config.toml
routed_scale = 1.0
positions = "rope"
warmup_steps = 440
Below are experts of layer 5 (counted from 0) of a mixture-of-experts language model. Rows are named router (the router's row for the expert), down (a neuron's output weights, with its number) and show model dimensions 0-95. Each number is 500 + 25 x the weight over its row's rms, rounded and kept within 0 to 999. Numbers have three digits each.
After each expert's rows: "comes before" lists some tokens at least twice as common just after its tokens as in all text. This comes from a sample of Wikipedia text that the model never trained on. Tokens count by the router's weight.

# expert 1
router:470512492490558549501511458485510456511518517497458539469463503490471480504501538498525533536482524482500506538503507544474491515484507489529508460484489538508508517537535499494524519488519539482510478546510458505496476514485533524516488545505503550475526477475474473442519501507501497486
down0:501552489482470514549492530482493479512520483503488508509482485529548484526502431507512502528504498481516526484540478481448494494498528483499493502494503561471530500482495483500538516483500496508476543483511520518477519504442522511470506542514476524558477464528495504502449471490474517532
down1:509469526499507513525520539476442493465479505481529494475506519491517523471473546548518515502503530454477448499545466466480514520497492502484507502555519513504469487520480483455508490480477497492441509470512497507489498477541513521544496463470522473509482463474525495473476501505487536485
down2:456525468522502500513510502525541484495491543504476514490508488482466505486504525473500499511512538513485494545494500489467520461497473458470497497478489508530527501486511488485530512531494462432532471496500496508507482442505519527529520461491473494533516489566516491498429504496490552527
down3:503474483507481468479526516531512517484468489512456482526516540486506474488477518494511458497461509504468492481522514500506524527526511498514518523473502464533519457470525494556564472526527506555500486476475527492513467489540491504527480549525511462484512455505457514512524506510511456511
down4:506461461493509483476487493506446473520511477481437493541504492479472495493450509506495485500511482465515459514522509488490509485528521500503538481483486468513491535537523503480510492503509463572505486519485482489475479517436501507481446502500482504456496537462516510539550479516499479502
down5:483509529521500505525453524495481550494504504518534496500482486486498498518517490535474538545501477475504488536515459481510509489512526479530493488513478490476497487513511509528488532490477481491516562528507501425507514499472516518478536557459534517513506528506508571532474475500537484473
down6:494498470504576530480503495496494461533543435500537548533494526509495498492445480511518526505507460454494485502518486482492496479537493507477504470543525511500487476550484444468502492503491473518497490526501495497527540533493496515543491530505492486494492502461486499506498500492442522500
down7:522512466511499512464502479550474491514516510473483504489495442497471510488517512484525546546534511494480437494520552482523449508494485523501526461512486518469540507528538476497477530464539527532476490512488503496513556509509510497489482517487512494525512503514482445486468469482471520507
down8:479491508527567518493515490482513527519525533521516487522510515517525500476496518498508546504481520489498452541488528463495503538473477506507494539533498496506514463513498550518462471527465465512573538501503508502515495506506458457459528517489517480512519467530545519513502483509501466525
down9:521506464478492470497480504507467503479480487492514530496480443483510504490492502471458507541481525541553523469538527462506458476493472479518467468458480518539498485525508525443491506466510535526495471486512474516537504503513438525539507497487492468507499476475514484500497519500507531462
down10:522516519503517525484496487472480468519521477524500529516523515497526502511477525484509480511487534506492471506512500542500476465464486505468491468521523534486515463559470463479514512463498454516581509557526544534535504524498476475551512493501473496502479495480508476495489533470511493530
down11:541542542469488536470541485458517518505483465481514492518494476502511489491511550475467471536471502524502536507460515508495496464488500560467489489462516516499493540456495532543486503500503540529459502483490508502478484550473485507494501484474503540507534486467487457510494491538501497486
down12:546475487532470496502540495533524508503523488511502540520467525519504482494508491508472452515481482502505503474523515501487517529456467483483488525527538517506515485518540508483465570495519529476499468483561471519531518483536501520519485537500509522568515514496499476524499477508493548473
down13:449466504512511514506519494502515546486529509472559509516521519541492512482565497546510513501512559454519509472480534486475524491488523482497500524530520460498490524526507513544495502480496518498492500508518502529466488467505485474513501522545485492503486505493466483476528542453476446477
down14:506515513539491534496462533472543519464487485475547493498469483494545498510503466476468519507504506484462532496494517505477506478499489515479489519492486499460527484477497488517527478531493470430558519452545524459497541498473508517497511483524449516487509509488508542472506454493480508491
down15:507488514476519514540477484499500490476494517530515515454526484509487538477471493498506501483505517470482458553488524482485493508528445517515475436530505518511530466546484456451501497516498504537511490476506495515527485513525465553526490515523494553468479525482546506491483520518461524499
down16:478488487467489561510482475513470511472492486472476491545488522535489530478471468513529502510511475518490478490470554473502463494485487506521482479502456540449529476527461508450514543464505475482531518465517523493486492508505542512502501517534466505513493541534494480505475465479520514520
down17:522500509502478537482427547533519530468485488501484516504529511504506484543528540543510483491499497460511487498513487523511495496474491502561519518568507518510490461471495477519478508470513499533495500443460499504505457508470501474490515504498522487484488451457527479476488493525472504473
down18:538523468514463481489508501484520507509489491502566526497550514520460494519497524446478508505492499473506484478536484483495447456497498495513541489512511512504500454485498502525510523519542496529573517502451482525546495473499543514508499478498507509478463466492522525515487545517470495493
down19:541510525527507518510544498499493529462508504495496518498508499502536488485492492523452500512531549471511497493530526522550493477505515497548526523499523498486547480503502524533519465523468470520485457512462533506449501499461511484455488509508537502491536539509474469517507540477461480454
down20:504476504505544476510467502522453498524529499471487470469535532507480469496450503451503487559519526520475514533486522524502489495548466491500485506494524530522468534529501475493518497515465506534496485489496554518511499510522479525510533485512469496485471553445494447487504499493474523497
down21:475581480486525501499470511498512480484493455499505493465489511493483488512499485516508490495493505497457524504532515473482472476504458513448449508510495503479497577474527491528508529513536505455508539489505500511526496485501508530533487468507476517524529518560516520476540505512492553504
down22:489514508500502518534507452521518506508483502520533529473484533489432519493505473515479467511541508499500492493555503483478506562531501496508489510480551528481468478512527525505466485508507551513443505463441486507510543503501533506513501500531526482512528502509461487487547532492514504480
down23:493516524473473490496458508533484510502536541459465523507524523476514470524481483478505503503490466495525504530490472510491513486518520461555543473458470494526539460503485482514497515480504473501533521518456488478521504471523526468526476504482474482432497530493512569498519481488527493490
down24:504463507488552502490467484497445510501516483483500499475517521506524465479455490471499447505512457503436505489486550479506478531511494494459490486518509482524467521482475474473455513466510499507538498488481506501496502525504443522517515456475448491519493515490526488475472487546491512540
down25:446507477475498495541506507529523486502500482520574498520522489474491504536512471480480506516460468509502454486516496463449523484521525466480473465444489517505502519544506465509494474524524521501479523521480483511490526514499547530482487534475482473533502532520488520545503540496516500478
down26:477474450526500469498493522511495526481521512459460508514527520503551488524468517513507523510463471518482449498497488502502548544485510525508484516499540520467503515495504473494466508527501481441517480484519526500503453515511512507499529494557471511497495499541508495482480415480509500526
comes before: "\n", " the", " The", " and", " He", " In"

# expert 13
router:493521458498502509512528477503508487510497533442490490545495503493530529517523462484477461500479486482489482520480455489446486489517494524481477444515515492538549452506460517518495500472481460489526543509460546501502556525518505464499514499504493467476509475502499520500481499504558516497
down0:496471507460492480500511493474528505476498479470443450479520548556452515486560506530526506520515521521516442495537498477462482485511485497490480504507522508548523535512505500484495498487520536502530508504486488453501453504474519520518521535517516490472525487497491456491481482475524503536
down1:505462479497498460502531477516495539494506510510451518531481490526452502452523563529455520543499502529461463510530508495482462519493505512540458491502505530473473524527533530495498488482481512522464501498544495466480482488503474492483525502511469496471524447472497483464507502521506518480
down2:491489482509528511530495457511491499487458495458536521483493509532473508491466506483479496489514525491492479507482515533495470469494459476440442485484502532475536552494525495485514532541521471494578489525494492487524474461477525505505505461479483503496520509524506501495514471497512447544
down3:539485474530510503470550518519476487526505471464458528553498485492523483483522497485491488514519527481492526506506515514471493521504501516480512511491525509465536486483516480539532497454509505553472532557525469513495529481500482516521431513505480465512511450496469518508529460509464480499
down4:503507468519468432482522522533476502548488514517486505530486511538520512521491541555477528476484461501511434464481482520531516505491517532519505518546534496505499503509470511512521517461520448481447535524510502470493509501502486466492469479500464490484515487501520504495498500530505492453
down5:485478515508493480527451492521451535502508502526508489510479536504514515480446483514471504524555532503505566489533490482507516475532502482526469525492482500461502468480535473510522499481497513530506536514491465454490564476512524528521499539488527492502486487483520492488454480470522490460
down6:498505470529510517512543509500490463516543497491487522529441508522482511454486451532538498499515519501525465469494508492488468512483471509533519475484523500506523490508517490485500536540470466552460498501497508469479499482461546498536461515500513509519496460491443530515502498474496520443
down7:520522492525466460525484487508542484501497489479481493460539444505522506447518510547511479486510517497485503470480525544524494478486480516516494493514520496484541503505502508525508539458536509491548493477511529518490484486535474488485547472543530539513476520516467479497510448464521544486
down8:491528500485482515492511513527506496489502486510493534517463524508543538490491469436473516522496508481536507498502507524480504526482425461521545534520483483507456448520521480515521472494511457563472484509494514485446481472526509495526512503480465473516489482531479496493477513484468496479
down9:514488487521459466516528520453552499487473518514503536448462475522515513483513445528527497483550560474493520530485497521512477517534507532509503501459487464496503510500503503481495480515493551511530490490524490491510519505503491484480557500501545538512530467515519538518508496494472502457
down10:491524490573517484471496495537481474533497486514468520553527519510491499523494507534511485520445526516479449453503504541511482483496514482524476516572528520504465454493504521484460529522508479494485466500509484498490482461523515474524497494509454479497472475467513487483498513470500501478
down11:515524497521491512518489520485504515489497492474550480477495538524519450498546491517473514528518500520452484550483525491489507467514475499520499501461481490493487544473514482510508490466495567546457555480492548504473501508447500519493522483500494523471515496552534480514517526487493519533
down12:537484484494487493451510474523517456492476467485471521523552522523499499529533564516503518512477511523486481531498528502489487501478489493444500517512492507519500503517509480476466508493522489461548516506503496537540451510450478457506451504465456504488491535471481525479527493517465500497
down13:517491494513569456540459522502488522452529523507524515466504512486502542482482511510451510489503524473492474484526530488531517470514481502548500522498492483528509508462539496524474516464520499487489482486505515499496469510516449555509522529461474470502473512486486510476508506474501544554
down14:474507495487505521518516501510524517462491487543472465519507502524513503526495506479483510513490501477509526494521509531510468524518507500495531496481514453508488563508480491499528488547514503420565503526483445514517501509465527472536482510485466478492546525468516505464514451469527479515
down15:536464526471485537521493494514526469512543524450531527488467441506470531506502546459499521534471502499510466512521524491531471495483451515535471489488513516497498511464490493466495494487504490477541476459540507493524472490491463515511515555496513528512476504468514500476452495498507488521
down16:476523517452524528493522446529476496521467504503490494542539489477531488498513470492522512500512523496482440506460518501520455507510468488486553481481466480500481519484480464480506483537495488447514537502528471504508491487452487499517497483520481473466499493535516517511477547475546507539
down17:485488512477484531467487547505484477496492512549528473489508479493498481488553541453510535514487536509497478482521519494503522530431501491486513531533500532513518500513472511523484501499519543421524490484531473495506459479494481497511490516474489516518504460498518451460456482500491509476
down18:513513508463504486483471495529504554464519478516501483514530519542546506504518534489482484504497486487547462485534510501481511480491519463498505504493487477514487514452503480518568480520522497497489517483463437510502491556536496545507489481469450478510488537489482502549524487479483519468
down19:539488509451492507493555467504520538504502503494530473492473529475519530459532491465486476509520509536508470490501506515500488494502495526504552497518492470542530494545558478516517452532502507506447476511519510504500504489475502468541510514468508480471491451509470514493495517496497513569
down20:497526463467487487502486541551500510500469469527487512511497473483504508519452518501515483545495491464485503516518545527493512485503503506494484510524566494481457477526528463550487567513464494557486483527466525513519501488524464504471502500541471504484531500502514491479504496518518525540
down21:506526448483505466471494486524487508489504489503462514519540504484484514525489534483544501511501507525480454491484530514438523500444502538473522503517552501490481501484469489528465512522541493479562496519494501526531500512487500464473511478452503488473468489495465482463509482478523525544
down22:483514482507497511521511450543492536523487481500508508501515496494484494549487523494533534490526496533510483518512466478478498508476529465414508507447502504499509521480511490491474518536528474442518523506521532500550537507462490496502508461488460489516511500446521529515478492485517523540
down23:504508461481521496524486530485460508523503546471501492507475549517512568520486491509484478544501493489530493502495470498507515489473504555505518488507506506497478500507492442481502520451509497525465455540501497533533525545491487516511469473525521505476522485549515476507521514533495458444
down24:509492519478480482478530449513522505498505515473466517510524517520497460486515467477454520483499493482477498501476495480477518505464516503432505481520480479502484509498498512498459513515501495511478543430510520486497467450460449477484520478441490448487486520548487476477507483529524485486
down25:463518531492528558531474488501487508500477493484535488512522487483519514474502489477478525512496484480510498540509526478460488480488522505462474508467519499460504529496512501471487503466456557536518462568546482518515535483498527506507491548496480494513503521455482485497482528488474455538
down26:481414450525531511515471483483496487493481473487520508515488555512488489489472462495491530513505478496502528497498475527483484520517529457508490494523519487536492532513538469529514487532505509476521498464489529499489469468512461464534471490515541500477499442566489490480508490485514515505
comes before: "\n", "|", " The", "The", "–", " He"

# expert 10
router:494458515462504515470501489491496471510548494524494513479543527464520501488525490516540507481469508482512538483502512477506492538547481489528507552474449495525498503524488523500471459508452511508505520500510523516498453575555496503518494472532503492506551511467492492479482477488486537493
down0:543511504485543510484520460545511517494517517492525518476486526533538539480502463501537568525494491531473499467527478471517494522458503503504482477519500504480443530513446479508506521537497513474511512466479502478515501511508494486508514468517486450505499516468480475508467450481468523527
down1:494457493508485483485516497495496516482456504528480484527448515508504471485478525513468519463483539528482432479507450511503523505493505501543453539502522480489535496505544503511505474488469490505445530478542490503490476468514476475540516554484480461535522487519495496470484497524497479483
down2:508490499539533518498490471495564475482505546482481508451518483472516489540486452475503505512507546490499527499501519506522561489484505485477514477481472530482477474458496458480546517549479509537498461455500515486526470460485496494500520483519506490483543490490548492495490465503517494496
down3:528447470521509493481557516542505530502459480478530499516494510539511488478463523484492487536509478502521509534523540505484491511521521487489515520503542476518490483524494493486500497558496514545451508465527511495473477496520476556536504500521516457503531447500531493504448485517481486498
down4:466494493484470487489497477551490449542497480480492508557487471492466491543545522517502522493491518508470480505494490502511532501540515510479517511472518505515512545509513475556532494495516486482479504521561465477522532506475532433488497508490482488477512495531506509507542498520507441521
down5:493488534466451509467473518476496529497489492483503525520491525467523485481490502502529517497492466523526491485491474486460526511541499457513445509494511527459527478494509510523497511453485500463506541569470481511467525518522499512488486515486517510506463513491497510486505414453530517500
down6:523517487506518535474424511520501472500510459515452468501500515482496490480443511499522464520457512507507474513502511549499487489485486494532502494547500510464463448517525495521516484529517506512525473556533482475503499488501508517494462463457460467477474514505492464478524506512512471495
down7:509498479493486468473541478525511504522507518500499467507468489519517543529496498523531539532513504527472515477507473477465491497453515559494487523514482497523569488491549431524485497515502512512476542511524473521522490516507515478514513552510499507517543494499450474476497473473511503464
down8:452468509519467489510534462517499527488492546534475497523472523519516504469507499541533501498557469521489496507516486534495548520522539515459532463460528452520504511470519534483520480490503511526489519473465471502469474508492468483536499518497504476505522478518458505475531480496470467504
down9:491428496483489508519527518472509462475484535548498517476495493520476515505494514538460456500467507506460487525475504448508516510498521556501456490477495492557512528536499541477469514516492515494501512515485467516514500547535473496503536512525486518493523480489505459514455503513476531493
down10:462519524484491508496446466511488477480532470487472503497535506460472478524498511490487505516519541512424498455446475501507491483478508455490497499486518523470465490531485503509532495523482511553526504490499515509499468466489520486487494525477463501523482521521476504445503559488519462504
down11:488522530524524516486488471516527529482497499495452533476510531528488474449499467479509520533466505517485495503539583510541473482508499476534540492522506567508546467469534508521497480480494546488539510496478530479497491509521492494511500532480466529487538521498496497483521498519510495500
down12:538464526549554505558527473479519502516469525489474541518483496498526499540480481518474470503526504491480487525492500521476507508511506504481499481508540517493493572518530485536487483492499556487532495498525466531504496464498510455506495533486518509493490490484470514481474487531515443458
down13:507485481509536509496480527472491519512470480454516498484515531495581450481508496520498457467500525500497519525485511510473501532500524488495481514503494522493486516451514496512515462482480517504470518489477546513461528529493495510532468520524492476519456485464434512477524543543527531504
down14:463486496490476499542528523463507534458511525498548530508500522479545465479497485460504506507460453484500508492511518508471470483451477499486472454516509453504497520529508513495485478521504473463559496450471516496498499478490546524480495505483510521531526524516487527510461474544491489508
down15:502494502497532462574509493472515506488490469500508511511528511497490501463506480488485471502567509479526497517503529515506518492492478464500483473468486524479506517472493503487549507519555535514546480517562519545508464517478480501483515507472505539497508534459528542545483529479507508519
down16:495508515494505543473500478520491497518499481533519474550513466503509539496539486499536529531511455524493510462499520502507478510482502535547498498504492540482501497534500473485460481522503484466505537503516518502488506507481499496492534575502436537514478553540466552502478522483528494509
down17:465561563486546506498497539487507431510500502494494495516485500467503523515527504531452504538494514504518484503511511499512526503474484484531454525504578506506506503465506494471438493487520533454479494484518494507490517525482505480515529509511494506523493562517521483481528499517505503483
down18:462537461479448559536503487544511496482543464479542506495520509510462508536498512466501488507491467490526512478486475529482530486458501456510505498491447506485512485462520484531516509503513493472529497501463490502490494482488524509535502458461456498490488475477479526550507468522486470497
down19:479501498509523499490531495515496495489527476528535498494498481501547530464495455507503513520567521508494483486485486489514501513524506456494532540515493471525523492528513513533524488504461508510440500526491500520440522497487507478517481510512560502503483473597481501493516500449510491497
down20:508453496498503461533523472522483516493491522493464539477505495533528555465497500465508525508496482461510506500515474492498496521519501491509518505486551513503492511509536480503461490475475497517507473485433556492476468475508456506487537487530481534524574518469487477506490487540487492471
down21:527524489507509506475521503513501526485494509524459507473482498513525557502450476480533496517527514478546479517485490505517520509457491484536454464531521478482462541473494523467489521520485545433557498502527492481495501491462512489474493469484501523497468498541522492449516493479520481495
down22:497511505492503500539471494522478465473509486499524516493526469506464517526457472499542490531476516500514471517509495539474481497472547461495512465492520551475501496430472485487523529490500536521483446503545475478522518518493537491482493496502511464506483518554521441479508492497533505507
down23:497462491462511485504499512487483530510474534500423528521461531498495522501500507477500503536519435513575484491506508489452488526499497452513491494479487513476522502513474478495518537479527517470497481505495492506528498441490480480497484513487497494490541483539477531476535469456485531505
down24:520471485477470496474469531521502492507508505481509511488542507531486483486536491511466528497493456497456510518490483515483511509508467456451498540486478492538453525488514451485468522505501545474454542472522483456486462465488521520493527483484480528492501484547474505464525518509541513517
down25:484503488462474511534502507490523542479477524525569498505540508553482485469525514448534469528523475468509482538519532502504470491532534465505462479460507500503456483456524503484480487520489517538482465516488470495520473502496518552525454490502522501506491509530491510495493515528502517514
down26:497494453530485472486476526470498488495551486483466548509465542493542506494488514519518493480461487489457487487524496536489479540523515515517527499495531478494498508527460461580500482540484518465476456506511482488477503484526498526518511513534498478484526548509482505487505474464483514467
comes before: "\n", "-", " ", "ed", " 1", " —"

# expert 2
router:492535464501491505507478515514531508472542479512474532502531525471448531511500484523557577514504481495469478485514526498493496487498467477525491535498478484499495492516463519503504472523554475477516483568510509499515475488489474512483471482474526517532487524522504499471533522471549519481
down0:487536490496498460494566484473470468512493527528521483529513510524518511530547479499509520512514550552540483483480470498498504498494517504449532512475475474518490481540487526515537487499517493542487540474473529506504516467482512457510478501500545473486523491540449487532475511517478494502
down1:506513467479497450448558484471491500496505487520534529484498472479528497488494498523500460499511534533470499494493489503464502500502472517514503514500506464512490531565528497506491482510499538538470495470484537536504527504510481529543509517552519527471520424500487482464498524523474509476
down2:522528504506481508510490451506512492469468477509531529485475513511524496491464480480487469512499515455528508511555513527529531480458480478504529499496505516498519513503538479495544461514465475477510464511488489511503480500494502505463524466444452500516524489426522466513455456491481498518
down3:522486489492493485530535500514512531505465464504500506515488489515505471490477497517505451498514499464482459477485501547468468520521507521522501503496497492521530472527523501535524503501493517576430542496511517516454522469534476476526508553511503489491498459510485471499541541518472476466
down4:509453466490474502501549502518524498496507477498494469526487514517490482481544530514466484488518496522518488501545476513512489498526498509532480515488507470488500517489517494534502508490509530485435524522541486475474489469458467491524469541538495494467520487510489455476520464512546446434
down5:517477494477440536522436508476535529471526503515453511510442486474533526475455534487489489501507486484490512530535496529521509534501545490530497473517533474486510488506506460522537488472470505475488459507502493455478520495497489532467497545495522509487481496487527496495461493508490466481
down6:549519488530517492530499523526469491499523550514493508459492514486504486493469485516560489492569483471461534470465533514493516517517499497518472511533493500500503466492486499528524486501495507573472511496527481491474498493523520481531477472500491501486474457517519530477551531529489492454
down7:548508510541509524487538465491472501504498522510482503491503472507512554538469512497540550548501497527513475474497489477514501517471519497511528503542521514536533473461464520472490520472503452482540531503514497503499466511490563517517489496527522529496474530498486493467460450491493511521
down8:473462497510499476500552509463503526528472524485493497508470494511517512493511503479493483496550497497519508512537534488483508519528487522474507515475507452512484508515500530487498451516479516595473527485485533502459503480494439499507508527501520514464504454493491514520494548520471443489
down9:482505502484488499465530476459536503468560478500455515506494464516482544487494521517506544505523542533472507491488485457552513496505496529505473484496485475478519506503462522476453520546510498459548512503547504488513505511520476508460517511490500553484538545510511514487514464514507498504
down10:462479461495493485492480494486488512462517522491515507491516502462499468473482549483445477462480486441483506462514546565523504473530487498490498521516546479516489457494550493501480493481497513550473481497487483507491486481497493513516504527503458469462459447491515540494489511505515483490
down11:447492505522541512519506467517496468515505446471491524494503540468501517496490475483504485510487493481529513514516542533488511483505485491536531477550531506501498532426515531504515557490496507529461476485463534500463488529490499504478484547518477535464492505505521476514544497488465520510
down12:472474449505498465476527495506463502520480519523477509503469567530511511517503517493499471454517528543481502491509465501490490498465493523479523490468559446500541543488521513465453498524496501521531481492532478519496471486528477499513481527449496504490475467519486467491525468505504473502
down13:480481495510576486518501506479517501516523507493515510491565502444487539485484498508500529508465525488518454481473503489490546489478473511509489552475465464494484516477497501478507485488495491518470523483472509507483491481488480509577536473500491486475449539457457521474496505508490517508
down14:492504474499469472489556488468496520476492523469483493510505523519519503499525519481510496501501487519529483488545507505493433521463494519476489477440513522500500523492462513504484506533528462456550509515552486491533452486490520512485523473515507478470539551534472482504476475516496506547
down15:463534513490509476496491494475527490505535473495490512480523506507493569482497529518462483501503534493521456545469512491498520501471475529511487479470499494497495524473467494474475513523481498430566483520521506519536489505473503499451502546511512517447515508522514537522464506502448505505
down16:512484528506519532555551446516499501532489513538553504489514522535469488510488518504534504499457521500464489481487514492494493494466487509502472483494505486524511502494462528492519471522548471478493513497493506467519474516511501510514471502483444511520471541553472507525444446501500502540
down17:517525514469495521487490542504539504466505462492469541490506504512520455473532537476487473496485475486538481464490534524500513500496527497506486516514564550496499455512480522446455521477488515452530490473489534522519476487467512472479517496500495496534523514495526506454477538535503495488
down18:505511499482467523527439502502500480537473516506530550500465476479500482513513513468522508513537521471505485488522477474478513493557498471503518505471514494481555479490522484516559499491524516541458532476513485523496529487504524542510476468483508509491491498443469547510549530507525508497
down19:485476472536519487516512512497485524490492521513505517500480471499524486483503499466510504526518523491480522525503510521515488518531482495562507532472487479500494480535530494533506503527471476583413506487475516488482506457496477522529507532501476488457519441496529517524520517513461470481
down20:555528490515526529499530496558432483519507483508478461476503506479488490502523515503468523527478529458496528475478503509532540532518530511480549537491525491501523518486487444510483510500509499543512487528465520524511499517550514474511483481483491496529484487489518501490489472490527555462
down21:470520530489492494487494498531495468498538481499497508538497457499434500535495513526515511479500519499514529509487487524484489491502524513466468469497532512472537523475506503505488512494562506446542470485480494528486514519484503513451461469483481522515436529529534520482542533491495528540
down22:489530515465528509473436491471479490454522449499530464500487484513498525514479481499504514510492446469485504497507491505498469498485532533482486464488542535463490477454482473507504522544513476483503470509512500511508507520515492564495484495515462471517511541483496536445516507520518501451
down23:478450504491532483483524487489508539486550531485487479522543499513493496529476488500486524483495467528496511530488520494524458515455511513441498500458492483473505488485478444535491500557531499464558471516486517533549481523525498496527479486511525493477527534496459500494488478486484515484
down24:481525508469517541477527477539487465494484487477502506471530535482465517484522499465453473501516525487513488464499559516514517513494457508458489504504505478488472477490496496489466477470486492525480529454428496501526495473506484525486451490444487502496512454544464476490481506501487493484
down25:465486465462473472506538491476524505487496511532508521556526475528552549450506496493531512518532527521528462492512538473466512487505468502494458514454534511481519552500500495488505490525489538480470486519534499527512533515485502488514475489518487497512472513515493506521551526540500474527
down26:472469446538467483501491519508513483505484526500454509513460524510495470503498469517471527472488480483471501475537492461478512549494489516524445516490507504488543503509491518522470511528511524429573456479516518499477485483531504517489504503519505498522485495496483496459494453462489484490
comes before: ",", ".", " of", " (", " and", " in"

# expert 12
router:538479492482508490483464504491457473455444468498462514497461494468490518489494468504501473467534492465504509498514502475552550537517470476478501518483515550464477506488465515484487473515482516486520486493519497492516474505507526483492507547492483464537483490454496546534509516482548513464
down0:527529467485525480459526464484471462479526497479504464506525515517488498485554512478516503515545529519529496467499544481495493484515535509527519464443486509525508479521448543528503470540510489512488540516502495491525509486493498499519495493512476521511460545535464457518460511481532515491
down1:535489491474476522480493503513519513475474503482486525535469507496496513517476517510507441494535545526464490493513472541507493455496471517519522508473483446515507520497524503480516454480472530514482537479500535508484515455474507495494492498519536499494521437427507509464484484558498493505
down2:509462497550501521521511521493471481503492478511490485456511533504489539519541467513514506511509492468492494510527537496504476487467502454478511490533493548529494512458483538490490504529505490561524479518521499511475479511514519530496518439524507467518487518549517451520463468519470545525
down3:502544499484496529509469488519476527487498513512522477503492498533505511470461478531526480538500502534493523526498500514511484472481480486532532476487538514500515482497544514521532505505521497562449474536527456510489495498513463498505465518471485486534490484598471488487503521530467476487
down4:499478511473470465460531461466483517545501505480509454530523469509478517497570506472482515504498479502513513494496528553510493493493505559469489489465511496502487470520480501485485473517505523507488510519497476487507480490458479448473560505479471478467510525453532493490459512490523472482
down5:460499501476453521495465499486490538478527566496507510505451545531526507498468486526523512518479498511492521544512497458493507513509480494528482511501493516480513484535480503515476544461457504457526537512465529497505530507491502530470517562522517510469498500479516490480490435530514506494
down6:490530479518512498519486495547548497494524464476487503540485517523500507494463475544545487505530481554442473497491473494477498475539484493497481500515534541469505463503523507533503490508489492486503530514489549505488554528496528506471482531485464552496492500516513476478528449485525521523
down7:562510484481514489484496451542474494513528476471510461450490504483497490470465523511512530541480501495487547526507519477520510519451505509496511489556520491482539518515517503505490528498493572493496486470512524504532486515517536503479473506479521536524501530531452484490502453490501501467
down8:484520511501511502505518497492509553512506560475473514488542533519534494498502489493507467499507504496526462524463542496476505547497459498488486519552487503516503537520501533556516466506481515483555512513508510487489487481475444490441530495509548475516490504511502488505499490513469453547
down9:474475469481462491452485509482519491463522486526473530476506520508491534480474487500461476520526552505479499498484534485499482474483478519505462505483467509491496498486488505466463512480460548443508541509570499465521473512518473493498553509529529541517502471477504467516520496477511499481
down10:552514479516556494446495504492470468501471516459577507487520447477469485504488508513512507507503512522516468487511512520484489484511506476475535492485533495497457470527489505514485491479517470537483515512493530510516503493487485481546508475504494495481434501536528473503545553490507527485
down11:487488523523548512499523484482499513471479524504525521508560552481499460477489517498442479505521460492493491533491532454442482479488498496524503497494476484499456502545525493519476519506485489523490524479451519501504511498526466472516518532483521529426502493517504495514487531503539519527
down12:503480516542497469495496521495514501483506504531464511531499515529511506468495519563491487484492512522518492531491495549496480515469519488479495476523525485551474513474518572500464516496516513489509464475510489534483501485493492552482428523470511491477556505469476528478500463504453488491
down13:506493510507518491526546482518517476464517526453529466499523477478495505473471443511493525512573490485525469510492518467485525468500497483475471476502512486460509516512528499537526460478512527469492476529498531492469511514476494499512467569497487511505457477499450528520517517518505472477
down14:474533486517516498530421504465519492490489513490484516504481516490499484524511464463479443512495480478500522435492488484474532505532491505491480517482498503500500517508507506547504505540534478481582521497506507476509518511470539502500504503508457491470533529471501516491524505469479466554
down15:503515516458501507516449491490517549507519474491448506508558487519508515490518502495507516507505470498523468527472523551506527499551541516534481473464485522462503499482501479483557479493524507489500473511534534498492534515453484538441519520503511508498523519486453540509512481479495499486
down16:509495503485496529515502465540465516497523528522521494522546529516496519505497479527513559503505501482513454516452519519535507467496493497522502528462440501512499497524484518506446529513494484460501531520523509514487497492510562473480505474516537513510475520514459536499495535469515438526
down17:488528507500475485525527473495514492519493470512440504508543521520499461492504536516479456532492492505484449487521508540443535529521499510516478504453558536493531469477481496516500482503468487446480523467517507515511505502460486497494528554516499484484505496502506455481502484537490479461
down18:492504458442468498497483508478509491521521472491546509495492491517470540519516515479468474523564498484502493503463526523480491474455485491460533495494489471471532469456545475519501516489512564549492480523490471505503482537496494531518513517494501521497443493461477463507500492513482513502
down19:526484505483536525496554508494467487504535519523573519488501489465526514459528467528475500493525530464519510495528538530523481494505512491543519511499492481500507481499480511487466500517470483531423516517527497477459526454505472491529493537501523490502511490479484497485509501450486503449
down20:466480479501492495540456546479483495524489530470479497512517516542515469543471475497481494530485470484447508489506477522517507530539469497544487515499539480489506526527477477477495496518507497519538468494487469521475508482518484504504552464506454495488474537498524476474477482494513468570
down21:477522493465489508517470489515492512500537494502424540472498472470519510499503519527491516492515463499491542528511483495464538496527481507454483491501486534486469509473519481514525528482546509446559523480483509501540470482542507510507508454471493482492515541477497486490500471469497533543
down22:466495493472555513517435470501466497499521484515491480479542497504479528548512480501478477548507501504548498493506521494524500497534522525482498470447483550478493547543496456507506510527506525507535475510493513498511543464463533513511539494487467480523522495459482473501528513512495515506
down23:476446468514469459521529480540483478486476488511473487514477512538530507466466505482522512484504466532538486471510511488502465504493494477506498490541470458499502463454519504499486500494503517434498480520512485486522537478505470531509452532525497463492506466448522546485489498487510478466
down24:491486496468518474472521486533514492540505532487463486507538507522467476510500495503493512513476502481465487511512504510530505539482496490497453495510449474488442542488455510515520504548495510465490514493504509472519499454452485504432464498490489463505518505575487486473521512528517482517
down25:490537484494524489495484571498476471481476521530543503491516511526464501502513508488458482511499501472551473489493488473486485485496508464506528474539494494570471470453503477465515510526519539484500445517504481463520466495526528507519462472488532507509505536539515521533498503521499502521
down26:472479453469486488505436542463519507518534496506494519547453519521535504528479515473526489498473462525480491493509441505502471537493497495547489478477505494488512528489499495492528519513483522446510483461550469500482490492495510526484473485515505512496513509470477554477482468503514457473
comes before: " the", " a", " his", " be", " an", " their"